Experts of a small language model.
Size: 14 layers, width 640, vocabulary 32000, 194M parameters.
Experts: 48 experts in each of 7 layers, 4 picks a token, a sigmoid router.
Training: a variant of Adam for the experts, 1053M tokens, 16068 steps.
Below are experts of layer 3 (counted from 0) of a mixture-of-experts language model. Rows are named router (the router's row for the expert), gate (a neuron's input weights, with its number), up (a neuron's input weights, with its number), down (a neuron's output weights, with its number) and show model dimensions 256-383. Each number is 200 + 40 x the weight over its row's rms, rounded and kept within 0 to 999.
After each expert's rows: "gets" lists some tokens that make up at least twice as much of what it gets as of all text; "comes before" lists some tokens at least twice as common just after its tokens as in all text. This comes from a sample of Wikipedia text that the model never trained on. Tokens count by the router's weight.

# expert 30
router,227,270,172,192,188,183,157,236,182,290,186,194,150,238,218,130,160,204,181,204,270,206,204,171,126,197,228,182,170,187,181,186,144,185,192,118,264,255,230,155,159,170,175,210,156,239,185,170,178,207,216,246,157,162,204,195,147,193,200,188,147,226,135,241,214,184,197,230,200,159,247,240,198,196,145,191,226,157,216,252,230,163,236,162,263,272,272,200,201,230,178,291,227,220,242,235,174,263,210,197,224,148,190,182,119,238,199,125,174,204,246,227,311,194,242,200,164,209,241,195,234,263,230,214,200,197,189,180
gate0,242,283,164,146,136,206,239,183,217,227,169,128,225,116,153,281,170,205,167,232,190,113,117,161,178,201,259,138,226,214,197,212,228,194,181,180,218,144,203,263,210,187,215,176,192,162,223,249,149,126,235,263,160,215,147,236,246,180,164,235,203,169,210,225,198,156,249,177,197,178,206,218,221,138,201,195,177,122,159,239,197,176,208,151,204,289,99,195,179,168,178,207,244,272,219,206,207,240,149,241,261,154,173,173,234,154,230,167,218,165,203,246,234,140,185,250,168,165,251,184,216,68,180,235,200,210,192,187
up0,211,211,151,166,185,198,244,155,182,204,159,170,211,125,141,180,195,130,192,269,226,148,176,216,248,176,165,157,189,195,157,151,176,142,157,231,196,239,160,177,204,193,173,268,191,226,207,186,234,246,202,261,192,222,195,180,225,195,253,188,216,261,179,227,216,115,248,234,204,174,185,219,148,176,215,278,213,258,130,262,213,169,191,54,230,178,217,222,140,136,243,236,206,216,173,177,246,247,244,134,200,164,267,221,288,235,207,213,217,224,206,205,219,137,236,115,153,264,236,238,155,130,183,229,242,197,231,183
down0,214,256,204,166,195,225,206,197,157,162,177,173,169,233,207,181,187,214,211,234,215,241,201,212,214,155,190,257,250,183,231,125,217,168,229,209,166,199,269,200,215,209,242,205,225,201,253,144,195,208,174,188,229,198,199,295,149,197,186,259,216,158,249,202,226,239,260,129,169,192,146,195,198,131,241,125,208,182,257,115,215,249,203,216,226,115,166,160,224,252,200,221,211,204,187,243,244,202,206,162,194,128,180,263,167,213,178,158,143,171,198,256,169,238,222,194,162,222,138,154,202,235,266,210,212,154,155,211
gets: " in", " by", " on", "In", " In", " from"
comes before: " the", " a", " his", " this", "wood", " 10,"

# expert 40
router,283,249,157,157,181,229,178,248,181,203,168,184,210,240,183,202,234,192,186,187,258,176,192,215,173,142,192,203,217,218,271,200,172,212,241,112,303,207,172,214,240,136,134,207,78,200,233,146,261,242,119,189,173,181,238,223,169,210,188,190,176,205,172,288,231,189,131,289,200,191,115,191,190,204,207,235,184,161,181,242,125,210,231,175,203,203,255,218,158,183,174,182,195,266,188,202,204,259,208,182,247,188,157,241,191,202,214,180,208,264,257,205,251,221,145,190,205,191,198,212,192,298,237,264,170,195,187,207
gate0,213,212,151,165,171,249,198,161,209,212,194,203,218,191,158,215,227,230,210,165,201,192,197,186,171,215,234,173,127,194,83,200,211,215,190,179,168,151,222,223,240,165,165,206,241,221,208,215,275,250,206,194,235,189,227,186,176,180,158,172,146,222,170,259,242,145,197,226,196,217,206,226,292,264,162,191,237,229,161,106,140,199,230,201,149,202,205,234,204,210,202,283,168,220,255,126,170,255,258,170,198,134,212,233,137,209,184,166,141,188,224,209,94,188,256,194,95,169,223,125,177,229,138,175,177,211,164,150
up0,220,243,181,234,195,197,211,250,263,206,211,260,196,223,232,188,250,231,151,207,87,142,233,265,198,166,210,269,160,197,173,100,208,174,230,213,213,204,218,239,190,186,243,206,177,187,200,158,201,286,288,243,168,180,228,177,209,171,236,226,147,239,267,242,185,173,249,194,171,278,266,267,198,157,212,234,230,185,150,212,160,186,222,206,220,213,230,230,183,218,303,262,218,206,236,238,182,185,209,253,201,192,230,325,104,239,237,146,240,126,235,225,148,178,277,188,230,210,198,192,141,229,185,172,207,225,183,153
down0,251,273,120,253,214,186,262,271,229,215,221,215,126,245,212,173,182,200,163,273,159,227,191,218,220,143,154,229,171,166,191,149,124,191,207,179,169,165,239,244,149,143,224,154,207,141,213,173,138,203,217,92,99,218,210,72,241,240,153,196,267,198,213,142,205,156,172,201,247,240,243,144,184,287,253,228,167,217,151,188,244,134,179,220,226,155,240,177,250,216,151,167,188,281,182,151,285,183,173,263,188,183,181,181,131,241,250,209,208,270,173,230,186,191,225,197,204,272,265,123,233,194,212,229,200,183,145,211
gets: "\n", ":", " is", " and", " ", " was"
comes before: "|", " |", " been", " a", " be", " not"

# expert 21
router,208,269,189,161,173,185,196,236,193,280,184,235,210,161,223,253,198,162,177,284,217,190,197,188,155,141,242,198,220,164,153,204,128,224,189,132,209,152,132,120,236,225,225,210,152,140,183,186,213,181,206,234,289,278,171,219,173,129,227,239,167,165,184,160,167,179,139,206,196,220,129,168,172,192,176,168,190,214,254,231,196,166,119,170,151,221,231,192,174,175,211,270,245,221,154,195,216,242,268,241,176,221,122,262,148,309,209,187,204,191,163,178,247,157,225,259,176,212,210,199,195,167,204,148,110,194,239,201
gate0,191,214,224,153,180,216,173,188,240,229,216,240,205,236,257,202,165,258,122,178,223,99,153,218,148,189,223,126,213,176,136,156,267,161,185,129,231,205,170,256,179,254,212,239,282,192,235,234,236,154,179,265,183,147,168,173,212,190,201,192,234,196,161,179,171,178,203,267,188,201,246,228,268,207,220,242,184,155,142,167,151,198,209,133,250,223,225,134,231,203,252,207,178,292,254,229,175,181,197,190,276,161,174,223,191,166,228,226,175,156,230,179,161,187,154,211,210,185,179,116,201,192,262,270,167,260,221,165
up0,202,245,202,185,197,200,132,185,213,268,242,220,286,202,208,182,234,222,195,186,160,109,163,269,221,199,244,116,218,168,169,182,175,231,177,144,174,258,173,130,126,179,204,212,257,144,178,216,275,248,240,199,162,187,192,167,158,118,195,227,257,190,192,210,124,118,230,236,223,222,261,202,265,183,190,136,176,176,248,146,118,189,215,201,204,145,151,172,218,195,182,154,165,243,247,217,204,201,188,216,259,208,246,294,159,166,156,134,214,177,188,204,180,309,265,132,110,137,213,168,143,193,220,237,169,217,214,150
down0,136,129,208,209,187,254,210,181,231,129,138,235,243,201,219,151,144,241,173,183,116,246,173,201,204,242,225,177,150,238,258,95,184,166,208,259,152,161,160,182,211,204,101,235,123,184,224,193,171,170,271,206,230,153,193,207,155,223,184,155,215,165,271,239,215,210,202,160,323,207,243,193,209,161,201,171,182,199,178,206,176,215,270,222,211,183,150,95,203,173,157,134,120,159,199,245,171,149,240,301,255,157,195,178,160,188,275,173,162,263,231,193,250,221,180,224,150,213,173,167,229,191,202,222,115,156,203,200
gets: "\n", ".", "'", ")", "\"", " area"
comes before: "\n", "s", "|", "N", "W", "The"

# expert 17
router,229,258,206,200,213,213,210,234,207,249,152,228,153,224,214,161,206,169,229,185,250,229,166,214,183,230,172,177,142,202,261,162,107,208,200,153,212,180,174,210,208,173,159,228,194,190,126,218,183,216,237,152,188,199,251,192,174,224,296,234,241,199,178,184,199,176,209,242,235,198,155,156,278,186,188,211,194,187,241,252,182,230,158,170,192,191,164,216,207,236,146,227,198,230,255,167,172,268,295,207,249,147,204,222,123,202,109,184,151,180,215,199,251,160,242,204,192,190,169,170,203,220,217,244,182,189,248,147
gate0,261,210,231,189,201,238,194,261,191,158,223,219,131,199,150,236,331,186,182,172,159,259,260,259,219,183,221,183,247,226,210,208,149,166,274,194,145,218,151,159,118,209,174,199,197,260,151,268,191,227,176,222,228,194,238,205,128,208,206,198,236,205,146,173,196,198,206,164,296,260,114,228,179,179,205,186,259,124,165,242,164,217,206,212,150,272,178,197,218,256,118,144,147,280,189,196,262,248,216,213,197,254,159,181,161,170,195,150,195,222,182,185,190,179,274,179,163,206,204,185,211,239,167,204,201,197,180,199
up0,194,194,173,247,176,206,192,247,221,265,174,170,155,208,272,203,163,167,138,200,278,217,241,274,150,285,219,179,241,169,212,146,186,175,256,226,248,201,208,164,257,225,207,238,206,166,258,215,177,255,140,165,268,191,183,146,211,228,259,174,242,217,143,197,172,235,219,189,225,246,189,222,226,214,224,275,200,171,245,249,166,217,150,182,210,228,213,183,250,171,183,226,214,182,195,96,221,203,173,307,193,254,164,203,188,250,319,230,277,270,196,175,144,220,283,234,154,120,212,175,230,221,160,187,159,267,162,210
down0,253,210,179,293,261,205,217,190,203,160,210,178,273,214,165,200,180,155,205,277,221,180,192,173,211,201,202,226,222,165,131,186,201,204,170,266,235,207,208,168,249,210,168,262,159,225,176,175,260,204,182,204,161,165,240,175,184,155,221,179,189,192,281,233,238,187,207,205,200,219,200,213,159,124,211,271,206,229,166,177,266,189,199,234,189,284,246,192,194,152,171,194,215,168,208,188,180,185,181,306,188,189,183,274,285,184,206,120,236,186,212,219,197,174,189,197,133,194,195,161,139,154,253,279,265,167,235,181
gets: "\n", ",", " of", " The", "|", "al"
comes before: "==", "\n", " the", "The", "===", "In"

# expert 26
router,179,337,181,160,198,189,222,263,168,319,193,217,164,161,159,172,146,126,145,228,212,203,228,150,150,147,251,105,211,164,196,219,146,155,159,159,224,198,232,211,225,186,159,180,110,153,193,179,217,202,116,239,249,258,165,207,168,164,269,202,199,176,247,246,229,235,173,242,140,148,157,242,230,181,173,180,252,149,159,204,160,225,145,180,204,185,202,179,183,150,192,253,294,238,148,204,205,236,188,160,177,171,138,196,109,244,217,223,191,205,174,250,239,137,173,243,216,177,229,214,224,159,234,180,193,191,244,179
gate0,200,195,231,189,162,243,171,117,258,206,201,221,230,160,192,184,175,174,125,227,187,159,189,146,202,246,272,216,127,241,222,218,119,164,269,186,230,202,242,185,240,173,252,252,257,322,129,221,169,277,166,157,203,176,209,142,225,165,186,205,226,197,152,233,206,233,204,222,182,173,140,205,214,161,214,232,220,237,208,170,124,220,284,210,217,235,113,205,217,145,142,167,132,299,236,171,169,214,185,247,211,219,210,138,266,188,180,224,194,177,281,220,212,164,160,203,144,135,172,238,257,193,198,253,195,226,223,223
up0,237,254,242,199,208,243,162,198,292,210,233,162,152,188,231,222,189,139,144,270,223,162,172,191,241,223,248,133,202,187,165,218,167,247,206,273,192,189,237,154,259,287,190,222,199,266,175,231,165,211,140,223,136,142,201,195,229,212,125,203,298,180,238,265,186,169,237,159,174,156,179,181,151,242,149,200,228,186,171,215,187,172,239,198,236,228,131,200,252,202,150,184,201,278,244,177,155,254,163,299,185,206,222,163,270,205,197,207,158,212,278,187,213,158,206,231,228,200,224,203,205,205,207,264,212,204,191,231
down0,240,144,130,197,228,219,199,221,199,295,141,186,166,226,277,189,220,206,198,207,195,167,203,240,281,270,266,119,248,219,235,222,206,231,159,259,236,194,193,247,147,182,190,136,252,255,200,258,211,180,214,187,199,183,177,183,103,179,176,215,152,160,211,171,195,234,279,173,227,185,196,159,236,155,232,165,189,207,178,153,213,190,239,184,159,237,199,181,174,224,224,157,262,242,200,196,223,133,228,207,173,200,145,263,210,177,127,134,195,153,204,217,188,288,227,158,260,178,110,164,237,203,159,212,186,239,193,158
gets: "\n", "-", "'", ":", "/", " two"
comes before: "|", "-", "\n", "s", "The", "|---|---|"

# expert 36
router,216,226,197,155,129,221,165,236,219,256,151,218,113,193,179,204,241,178,159,222,210,149,164,174,154,238,178,203,127,241,255,188,146,177,216,160,254,244,240,173,231,183,158,291,102,159,203,125,204,211,183,204,215,164,225,242,208,224,267,242,200,186,101,203,215,228,261,239,196,233,191,202,194,239,296,208,197,187,180,250,218,154,154,169,272,258,255,198,210,176,189,216,234,248,198,216,170,240,159,231,241,219,143,240,202,280,163,154,210,261,248,219,292,119,194,228,186,180,219,235,230,252,224,172,118,186,250,211
gate0,209,266,208,218,237,248,199,196,278,228,146,200,215,213,220,135,181,162,187,244,237,218,240,230,159,203,233,198,184,160,152,135,229,227,202,250,225,203,128,147,164,190,254,207,142,183,173,125,189,218,186,168,204,193,187,247,148,225,294,239,227,196,234,196,210,240,180,202,187,224,229,226,176,178,174,328,184,90,177,148,213,233,248,282,231,267,290,286,177,268,212,227,241,204,240,284,128,212,239,105,190,231,206,248,255,201,225,198,178,213,215,201,181,218,172,239,189,240,169,159,172,191,226,173,176,187,179,240
up0,233,201,214,213,205,286,167,186,255,225,164,215,199,257,226,152,197,162,194,261,190,188,230,167,183,201,257,205,198,186,159,150,157,215,211,214,207,166,177,126,186,198,205,205,151,253,225,140,191,209,125,219,164,156,127,228,242,180,278,266,199,258,220,235,240,207,193,211,257,216,257,220,174,199,254,205,287,189,175,153,207,180,313,166,218,204,223,236,213,213,223,200,130,145,257,239,207,217,215,185,157,185,207,222,235,177,211,251,243,217,240,181,189,177,186,219,176,149,249,235,120,214,279,225,206,246,280,161
down0,211,223,163,256,177,230,229,226,213,175,202,186,156,249,224,169,184,171,286,108,256,267,205,183,208,172,208,229,227,213,145,184,265,263,126,172,179,212,141,162,196,208,215,218,198,250,276,174,163,119,112,173,196,155,175,242,242,242,224,181,257,201,188,241,155,223,258,207,263,179,124,308,220,178,195,171,199,148,201,229,177,139,223,171,202,188,227,134,216,232,228,184,196,129,187,203,208,141,140,201,218,216,206,239,199,161,159,152,252,194,233,144,194,173,159,208,242,187,243,153,177,177,207,244,121,198,201,173
gets: " in", " was", " by", " for", " is", " at"
comes before: " the", " a", " to", " his", " an", " their"

# expert 5
router,233,232,234,152,173,242,157,185,237,239,230,246,161,224,269,208,87,162,154,223,248,161,168,236,151,165,244,239,245,160,212,235,124,159,169,188,208,171,226,204,198,185,143,273,177,148,128,203,277,215,183,252,162,266,250,143,253,207,283,175,219,169,164,183,247,193,227,221,169,160,198,155,248,215,225,249,221,153,194,178,125,210,118,175,224,206,264,226,196,177,207,238,248,232,213,203,214,272,206,257,183,180,203,286,175,192,184,209,188,191,240,189,277,157,201,201,124,186,243,258,195,218,321,230,173,141,179,208
gate8,246,217,160,111,201,231,134,218,194,154,221,189,206,203,220,165,156,251,229,224,135,152,183,228,267,195,221,218,247,220,212,204,194,214,213,230,237,251,183,171,226,189,237,215,184,151,237,238,155,161,259,251,269,259,121,216,136,194,217,193,228,169,161,192,211,257,173,279,238,214,194,80,179,72,202,227,238,208,252,156,238,219,179,184,184,184,168,148,193,171,147,195,197,202,123,283,177,214,161,210,181,184,159,198,158,271,151,133,216,196,175,137,230,149,165,97,214,224,234,182,131,193,252,284,176,173,211,243
up8,202,208,213,137,204,198,157,168,197,181,232,232,206,191,252,202,249,171,194,189,173,228,225,134,245,183,181,186,190,251,172,187,174,174,190,201,127,218,167,202,180,197,200,250,188,156,218,226,176,211,232,207,206,230,87,239,202,219,283,190,234,169,182,230,201,225,237,257,258,210,232,181,112,176,228,269,202,173,183,232,223,247,184,241,187,195,179,142,207,203,230,234,279,218,108,260,224,192,235,81,193,231,180,136,142,254,174,128,225,183,129,170,204,208,173,159,178,181,223,240,170,161,195,234,223,192,221,156
down8,220,236,228,225,174,136,179,191,180,126,210,235,204,134,232,168,261,211,129,213,207,204,170,214,183,199,221,164,233,154,186,188,226,197,198,211,170,199,171,126,238,225,190,238,178,243,261,192,167,264,151,213,278,140,204,252,261,200,208,174,135,267,253,219,244,217,188,223,168,191,279,170,166,196,134,243,266,178,183,221,230,127,228,260,197,275,240,230,234,238,181,238,180,108,129,120,190,199,254,237,279,205,160,234,201,121,292,238,222,221,193,189,206,125,233,187,217,213,222,214,166,284,199,228,221,236,192,159
gets: "\n", " (", ".", ";", "ia", "b"
comes before: "==", "The", "===", "In", " The", "="

# expert 4
router,173,246,158,218,175,207,188,237,183,200,213,219,204,146,170,209,204,213,165,217,180,195,234,186,186,199,245,200,141,173,169,176,195,216,200,158,219,143,215,242,288,131,250,228,200,141,136,221,226,198,229,271,187,248,242,165,121,175,240,220,197,215,204,184,183,168,239,235,265,209,187,172,210,256,195,229,129,104,191,186,147,179,233,239,227,238,248,223,225,200,233,242,219,200,219,214,220,214,231,231,209,203,198,191,114,229,235,193,259,229,175,238,222,109,169,237,146,165,189,183,241,164,249,187,148,185,137,240
gate0,175,232,160,209,105,127,210,172,169,195,183,162,140,150,249,180,171,229,131,218,265,167,194,178,231,202,179,226,260,197,228,190,194,148,214,169,133,167,236,172,133,275,243,176,151,160,203,136,141,185,190,239,152,263,102,295,196,151,240,209,165,235,217,269,197,276,188,199,171,195,178,254,136,202,214,160,222,184,234,187,209,198,200,239,255,204,182,213,214,139,140,200,250,222,199,107,161,299,179,335,248,234,172,198,134,174,249,165,207,195,176,190,166,255,207,184,227,156,147,249,112,222,232,273,215,206,175,195
up0,158,237,199,179,213,237,218,189,214,193,224,223,184,236,188,210,97,179,256,188,172,207,188,106,205,190,243,181,209,211,103,217,141,285,212,99,258,184,240,254,209,293,139,183,233,248,233,222,284,139,192,229,185,202,230,215,229,199,187,258,249,181,193,177,267,164,138,205,161,165,210,170,179,178,181,239,245,163,202,148,156,223,211,182,209,250,200,185,146,181,146,220,280,176,184,285,187,221,227,191,183,126,213,210,213,275,193,215,185,287,223,207,120,146,92,174,197,197,213,169,169,169,150,157,200,183,215,140
down0,242,199,180,150,221,284,225,170,254,216,210,162,209,148,167,227,151,113,195,137,184,163,203,196,149,186,203,240,205,250,213,141,230,272,226,112,259,171,237,190,231,202,188,265,203,194,180,186,263,225,156,252,219,188,201,119,211,190,208,195,170,236,222,237,211,231,139,220,199,122,212,125,210,197,217,245,199,113,204,187,154,167,156,171,238,229,138,179,179,221,182,164,222,179,263,182,239,186,161,179,217,191,241,134,120,217,159,223,226,224,218,118,193,147,146,203,188,206,213,198,149,181,227,241,223,247,187,183
gets: " |", "|", ";", "-", " /", "---|---|---|---|"
comes before: "\n", " ", " 1", " 0", " 2", " 3"

# expert 39
router,238,243,174,123,177,227,158,185,222,222,172,170,155,197,207,224,231,17,184,191,217,185,209,166,175,183,192,170,202,190,209,234,147,174,240,169,130,195,268,174,218,204,261,247,149,123,152,154,238,177,222,265,165,174,223,209,208,248,217,244,211,164,154,275,230,184,164,273,196,234,209,134,252,200,269,205,239,215,248,198,173,237,167,199,198,199,237,109,189,208,235,192,218,193,240,235,225,257,217,265,206,134,102,217,225,311,242,249,254,179,209,171,266,139,203,150,196,214,146,220,255,165,264,139,196,202,211,195
gate0,186,151,174,139,239,184,174,235,286,174,145,187,225,142,179,228,212,202,192,216,125,145,269,264,208,182,250,223,264,227,215,190,261,243,266,231,240,234,158,265,288,278,163,265,263,218,194,154,180,125,149,210,188,226,215,166,189,143,210,234,274,202,169,170,190,122,276,247,252,120,213,236,245,199,247,267,182,210,257,200,203,189,244,237,229,256,181,204,239,190,221,220,180,211,219,145,261,212,344,67,218,160,108,170,236,230,238,191,179,212,206,189,169,162,127,216,250,224,174,219,189,201,146,270,184,282,203,184
up0,252,188,245,163,169,241,214,160,220,198,218,203,185,242,252,149,282,194,233,177,185,200,142,212,180,190,202,175,193,180,271,231,200,209,227,262,142,212,226,115,218,158,197,146,196,148,143,212,151,140,192,158,259,174,184,268,151,174,191,136,121,190,196,204,167,251,207,137,134,258,158,253,184,296,142,278,270,183,190,220,263,191,218,177,175,61,235,228,245,216,188,136,220,188,221,192,151,191,216,205,195,260,156,173,121,197,239,190,246,251,205,244,168,190,188,154,267,159,192,185,208,233,192,177,199,234,196,215
down0,221,174,157,179,184,207,147,183,220,190,237,202,198,114,259,270,235,216,234,234,175,188,200,112,151,239,201,274,179,246,216,237,221,218,202,174,242,190,232,266,196,239,130,158,119,173,247,153,259,276,225,245,186,187,295,184,211,200,229,161,180,260,289,183,155,228,227,273,171,183,210,171,211,275,255,222,136,232,252,230,189,142,205,151,213,158,190,199,178,187,229,169,152,187,185,200,186,191,256,171,233,141,169,182,202,224,159,279,211,278,157,163,148,184,187,244,157,246,208,162,201,155,246,251,186,238,201,218
gets: " 0", " 1", " 2", " 3", " 4", " 5"
comes before: " |", ")", ";", "th", ":", " m"

# expert 27
router,256,260,221,142,187,213,162,173,151,269,203,299,215,211,210,131,215,194,197,288,220,223,207,178,127,149,219,223,151,166,253,149,146,189,222,150,248,198,213,225,251,133,169,224,171,143,196,104,230,208,213,199,227,250,247,158,126,204,292,116,144,208,176,229,243,188,200,231,217,163,124,195,195,216,224,258,182,173,142,243,91,169,165,200,164,158,291,250,253,212,124,192,226,216,165,201,236,250,211,188,254,153,130,191,110,238,231,221,259,163,207,193,196,181,259,153,184,219,207,194,163,201,219,189,190,176,139,211
gate0,227,202,191,249,185,180,252,278,255,117,229,208,237,174,240,266,164,264,243,191,254,171,282,208,179,312,141,193,281,227,237,155,151,227,177,232,219,183,173,292,201,221,175,220,165,156,226,228,200,210,274,214,133,222,213,180,213,244,148,262,180,238,211,192,176,158,190,172,227,68,183,247,195,226,263,268,165,212,208,195,218,189,174,131,173,156,224,186,203,163,181,202,177,157,193,204,241,176,200,227,168,209,249,225,233,272,184,212,152,205,193,173,207,220,177,248,173,198,216,186,175,185,220,158,214,215,217,216
up0,185,277,238,210,220,122,213,254,202,171,221,139,212,95,215,137,212,248,212,200,225,221,269,163,182,256,223,230,248,158,238,172,182,228,241,191,214,210,175,216,176,142,199,219,172,178,251,254,184,134,213,218,285,144,170,198,230,179,203,161,221,200,186,225,164,144,210,174,235,168,156,280,195,199,182,175,223,217,155,233,233,154,242,202,193,188,146,139,186,184,356,194,267,202,235,199,214,222,128,189,149,195,214,197,209,286,188,238,232,248,272,103,228,110,246,193,194,164,231,162,188,261,214,165,102,196,194,193
down0,214,229,233,152,103,199,173,184,240,199,164,250,183,263,174,288,274,148,207,263,226,189,207,247,90,261,166,201,210,250,153,242,170,225,164,186,280,221,158,171,253,177,116,152,174,254,171,208,197,216,280,181,230,216,208,197,257,174,182,152,163,167,206,185,174,229,220,160,148,174,193,243,154,162,183,280,211,270,264,222,246,295,142,168,240,167,185,205,235,118,224,220,190,161,158,104,134,148,222,244,167,157,174,260,220,232,140,248,195,170,192,253,226,168,220,253,214,255,197,218,213,143,165,152,126,222,130,177
gets: " |", ",", ";", ")", "\"", "),"
comes before: "\n", " ", " 1", " —", " 0", " 2"

# expert 33
router,255,253,248,117,167,209,152,247,239,189,132,217,186,248,216,95,173,154,169,217,232,209,188,147,127,175,243,139,185,185,260,229,159,206,176,197,212,219,244,164,249,210,157,235,160,83,198,136,177,177,161,166,183,168,173,205,149,191,193,169,180,174,182,332,244,145,124,275,259,167,214,179,172,206,233,254,161,202,166,238,174,150,216,165,132,226,199,170,204,180,241,192,235,265,201,216,176,265,208,190,309,174,147,192,164,230,223,226,171,226,230,226,243,172,168,211,197,237,254,205,282,198,197,235,186,200,220,198
gate0,222,253,244,216,177,179,223,255,172,211,197,281,163,196,237,207,216,291,243,196,208,172,204,267,210,187,186,181,196,181,188,203,182,214,246,205,228,184,174,284,160,240,187,159,190,229,181,194,322,192,167,159,166,202,197,186,257,300,307,177,184,295,252,265,243,63,210,190,180,150,194,201,217,193,271,216,174,270,183,211,151,308,193,245,193,215,210,188,180,201,247,254,232,230,194,211,167,195,187,253,282,199,174,229,126,248,173,203,306,103,222,208,186,180,184,225,228,175,201,184,191,204,221,215,227,211,138,227
up0,171,201,208,210,267,155,225,187,282,227,221,225,274,157,260,250,244,210,166,234,206,208,157,198,184,104,104,252,122,215,252,187,187,207,189,174,165,188,227,177,171,185,231,251,208,212,148,216,246,269,213,145,190,233,205,201,92,212,161,195,232,167,166,197,109,166,192,178,245,206,155,203,234,210,173,224,238,188,206,201,246,219,162,181,145,230,186,163,218,196,176,187,211,224,137,222,213,210,226,200,246,226,195,215,174,304,203,226,148,221,156,156,263,212,261,183,187,154,163,231,150,115,129,94,211,216,151,235
down0,219,277,246,173,187,239,153,161,219,193,239,261,211,211,178,243,193,147,210,152,173,156,191,202,232,168,216,227,230,181,255,204,214,231,143,165,222,166,213,262,265,195,246,174,161,171,232,243,202,222,168,197,233,188,174,259,221,165,217,204,203,255,189,238,192,166,207,219,193,197,193,148,106,155,207,219,187,134,121,263,173,225,160,173,230,220,221,247,158,175,250,217,184,220,194,212,219,243,236,169,189,165,144,167,173,165,193,140,126,204,192,229,200,165,228,220,144,214,209,248,168,179,188,228,178,246,168,192
gets: " ", " 0", " 1", " —", " \"", " de"
comes before: " |", "|", ";", " medal", "/", "m"

# expert 1
router,142,213,155,167,166,240,186,185,225,278,146,249,144,165,179,172,206,194,220,203,206,145,186,199,158,226,262,176,167,250,227,129,200,239,214,149,191,178,231,179,174,201,224,238,192,156,173,122,241,237,194,237,207,203,237,247,182,155,240,173,192,173,172,267,199,179,204,213,226,198,185,270,259,192,253,211,163,204,177,237,258,199,170,212,201,206,284,221,172,180,224,179,279,187,180,190,191,262,258,202,227,233,166,193,173,273,231,282,211,291,197,186,227,143,146,161,189,196,153,188,275,144,237,200,173,217,237,133
gate0,266,216,161,182,254,208,165,161,229,219,203,296,197,171,127,153,211,216,197,153,187,167,220,198,109,113,236,266,231,177,191,209,216,253,196,179,179,256,247,214,193,213,215,204,285,236,204,204,221,199,214,209,149,151,189,203,256,227,176,264,197,171,195,248,219,182,142,192,208,177,150,149,234,153,247,172,144,247,202,267,202,239,187,171,243,180,100,251,247,235,252,220,200,211,251,203,187,241,176,225,256,241,200,206,130,233,234,242,274,184,188,244,170,203,175,198,212,168,179,159,185,184,256,194,224,245,111,215
up0,238,230,263,176,239,173,174,201,131,219,189,226,158,260,278,190,124,214,145,191,156,197,168,234,159,166,189,198,155,172,181,167,235,194,218,213,255,281,250,161,180,257,214,237,187,186,177,189,191,150,246,202,193,191,127,156,181,229,174,216,262,131,220,250,153,200,197,253,137,181,175,183,282,203,175,269,251,190,182,242,168,227,224,169,181,250,199,198,176,208,209,208,190,132,200,224,90,256,227,149,280,177,181,177,260,191,245,148,176,253,179,218,203,225,165,198,250,209,240,204,228,273,207,252,199,171,163,194
down0,284,232,184,201,237,217,213,196,172,136,249,145,266,255,161,204,154,248,170,243,150,184,181,263,236,201,187,214,206,203,194,248,165,223,196,190,250,144,254,210,156,236,171,158,184,227,118,143,229,234,246,149,216,226,189,243,234,152,160,180,216,195,163,224,168,207,253,213,219,207,196,303,263,208,221,199,191,176,134,169,112,114,196,224,99,239,226,229,185,241,208,163,202,181,146,190,211,210,161,141,237,196,240,204,234,213,140,189,215,192,188,272,243,233,175,244,190,234,243,215,163,140,207,249,297,193,230,283
gets: " of", " in", " with", " on", "'", "-"
comes before: " the", " a", " his", " birth", " their", " York"